Weights of a small mixture-of-experts language model, trained from scratch on English Wikipedia: 8 layers, 111M parameters.
Below are experts of layer 4 (counted from 0) of a mixture-of-experts language model. Rows are named router (the router's row for the expert), gate (a neuron's input weights, with its number), up (a neuron's input weights, with its number) and show model dimensions 128-191. Each number is 500 + 25 x the weight over its row's rms, rounded and kept within 0 to 999. Numbers have three digits each.
After each expert's rows: a language model's description of what the expert responds to; "gets" lists some tokens that make up at least twice as much of what it gets as of all text. This comes from a sample of Wikipedia text that the model never trained on. Tokens count by the router's weight.

# expert 6
router:507491519528519455501459532526502488516482465508502496512549493477556497491512538481479518492489486516469471483458454479482500472443440474492531487520506507483520526494506466490533559444527491
gate0:524478521516514525498498529475485512465471529499459439478529516467465492476508532509522519531517522462498500491477518481507484527478501501537498506513494481499501535519449478479450515456516553
up0:489487463502467513491494529490507487518535507516495475510489508508505506492505449488499491500492514495525549478491490464525465470488505498506494509523506499500509562506545492501453501474509475
It responds to: Words right after pipes or hyphens in tables and infoboxes, such as Title, month names and dates, plus relative words like that, which, who.
gets: ")", "\"", " that", " which", " =", " who"

# expert 0
router:469457501494494515492482544573465483484530525538524502521470481520464483485508489496508509470509441495512496481548473529518495495484475525516453508530492515476536477482482507532505512510525540
gate0:492496514457462494547482481506513510457543505491571526476516508551495514479523488556477448512546518512473486440469496494520520452545481486549492506496515501524482464437462489458533500484504511
up0:504484547512513527478512523475484568524497455502511517495523476513475511459527487484497523516488521505493514529529514482484493489470526455537499535526477488474545527493521483504498509487477514
It responds to: Punctuation and connectors splitting items in lists, infoboxes and tables, such as commas, and, line-initial hyphens, pipes, opening parentheses.
gets: ",", "-", " and", " (", " |", "|"

# expert 8
router:477511520516488456530484485621542487512558492505496495505541527494467495502481461515457512504531485489522488513544481570523502553492520505494457516552461496496517481532506489467462494490466496
gate0:496503508527500521514496545557526491451463488504464486496537510440495474521469555468522511498505501501501542497522458535487441475524501560502511514558506481538512517491497504521542517505497487
up0:483552488471468505491510525509496500475494491495512439512481474500507486517453584455474498499536491543502490509538479476481501493502500466489467490504495506490530521484499509495515492524494507
It responds to: Prepositions linking phrases in prose, such as by, of, from, to, in, and pipes beginning or separating cells in sports or results tables.
gets: " |", " of", " in", " to", "|", ":"

# expert 11
router:508486498488488491510487537504485495532549489490522485529518450513512496496535458480493496487521494518510502520493461473517528515506473498459531520541512528517527485497500495475489499475479514
gate0:470523495450478497492507510526522504461555493549527548454467490460516494484520484468515494530521510507510510541503484493524478520477499486489514531514506489503505537455493511513494486489501530
up0:510501513497521494527474497493513519509516562497538529496527510448484481463505514526485551468532503468500502477531470493487492519524472473490484526502506510473485526494455503548533492512502480
It responds to: Suffix pieces completing technical or sports words (lipos-omes, jump-ing, nerv-ous), plus plural nouns like players, Championships, women.
gets: ":", " of", "s", "ic", "ers", "ing"

# expert 5
router:483503514488496522480497529537514438528490507474544508497484486498523515483517515507510487477458490509504533515537507531527485505505547457496490504508463508474511451501484516539520514455522483
gate0:510484473514508504519481521488513495521484503520549519425476513511524460451493502520456486484525508503529514519494507533514481542497529484495501497465488514477504524504484460485531441520551518
up0:507483474525499498524463469531508484540509447514500502480545497517506505495488510502514529502520509509490507482458512570479493503497503522448517471454519496525524512472504459502484485530459478
It responds to: Mid-sentence verbs, auxiliaries and prepositions in narrative prose, such as has, been, became, ruled, was, to, with.
gets: " was", " to", " for", " with", "ed", " had"

# expert 7
router:424501537536524497501521493576475503467497510512485476518478530529504449485490498513492521483534507529490507504497508513523498550471495551494490495496493507472494498479525496509507510480461480
gate0:492487511525474510513505518501485498539518523512477501494525505548480515536458491575504498468509506455507492444514568470512514482539555522441468522497489527477477463496515494503405495515450491
up0:535491479493502505508506511459471510482482501492504510469542513462537468517496487507468495506477508493516507540493541487563522498507470504507522497506507508512460454462490513500508470439498499
It responds to: Digits and spaces inside table cells and numeric lists, such as scores, years, vote counts and rankings like "| 27 |".
gets: " ", "0", "1", "2", "9", "3"

# expert 12
router:504519522462495504460507530489484526502503530531533468491542479527551508499477537505521488483479496501529484516485468546499532495511495479516496502470453509461522518496493477461507513522477581
gate0:455531498479480515501483523499524475506522491516507534503490514529501458507480443501491453483505575518481473486506482438509537523492504499443483505504513502504490515495448498497544478538489496
up0:530525507462492501500501529500480538491487500493452488487501543512472524478477511478480488525487483524524511494458506484489537477485502518492517490469472533510486488493495515515494518525495494
It responds to: Word pieces right after the, a or an, such as first, same, second, largest, main, city, plus hyphens inside compounds like two-year and ISBN numbers.
gets: " a", "-", " and", " first", " or", "th"

# expert 3
router:489512490495513546495467539523482477516540476532479454493516501491488515478512507498473558477503484501498492474524472479502472532528535524500543462512485494534503463481469527523484474460500482
gate0:507550543503490461508507516442486515521502534492484473458484471469509497501457514476525499572493509477528521462491525478488500490487496499475525489555491528508482491503503572498517485482503541
up0:502442523517507501513486483526516523510461539517491489500516509466515532494506497510490468483468520570482477508508492515545497481511451509531511521506547517510506477462507465526469495509521562
It responds to: Line breaks, periods, and heading markers (==, ===) at sentence ends, section titles, and table-row boundaries, such as "Distribution==".
gets: "\n", ".", " ", "==", "===", " ("

# expert 2
router:458500496518485473493489550549486481475472485529509469537503492474539512464514512504523525502500496526492509474496483531499530472474492481477460465488490502477541529501482512497508498487470529
gate0:475532513542544502452463525481506514475488511509496476516525517473531494511491516502528487468538479519485507498533523542492494498513466502492477502535491497497530510500512532478518498490442480
up0:495487520462488500481489446533462496509493512525489491462514516543499507478470532517505520464502549506498514466488511474492487523565483484511471464530503543463529484570448458497491514475498535
It responds to: Function words opening a noun phrase or predicate in running prose, mainly the, a, The, was, is, his, often after of or in.
gets: " the", " a", " The", " was", " is", "s"

# expert 13
router:494504535546504503466531493502533509526503453546485491512512497531522498521555522420488538547530467492460533528500501496489504502463546496521505469515532504500551490486500491501455465535490451
gate0:497482510477498536513460507518504496484512452519485418494468483513509505480487486479491482506502543533526471499502476507442506478551473505483484506490517528520504551485460571503466483494502482
up0:466484524491455479503509480495517503481512493498488533529512534492436514513483517506495500513496527508501538494482474476517481507529505469509510483509421472465517487488456525501478482450468502
It responds to: Counting and quantity words (two, three, several, no, all) and the leading digits of years and numbers, such as 1 in 1917.
gets: "0", "1", "2", "9", "8", "5"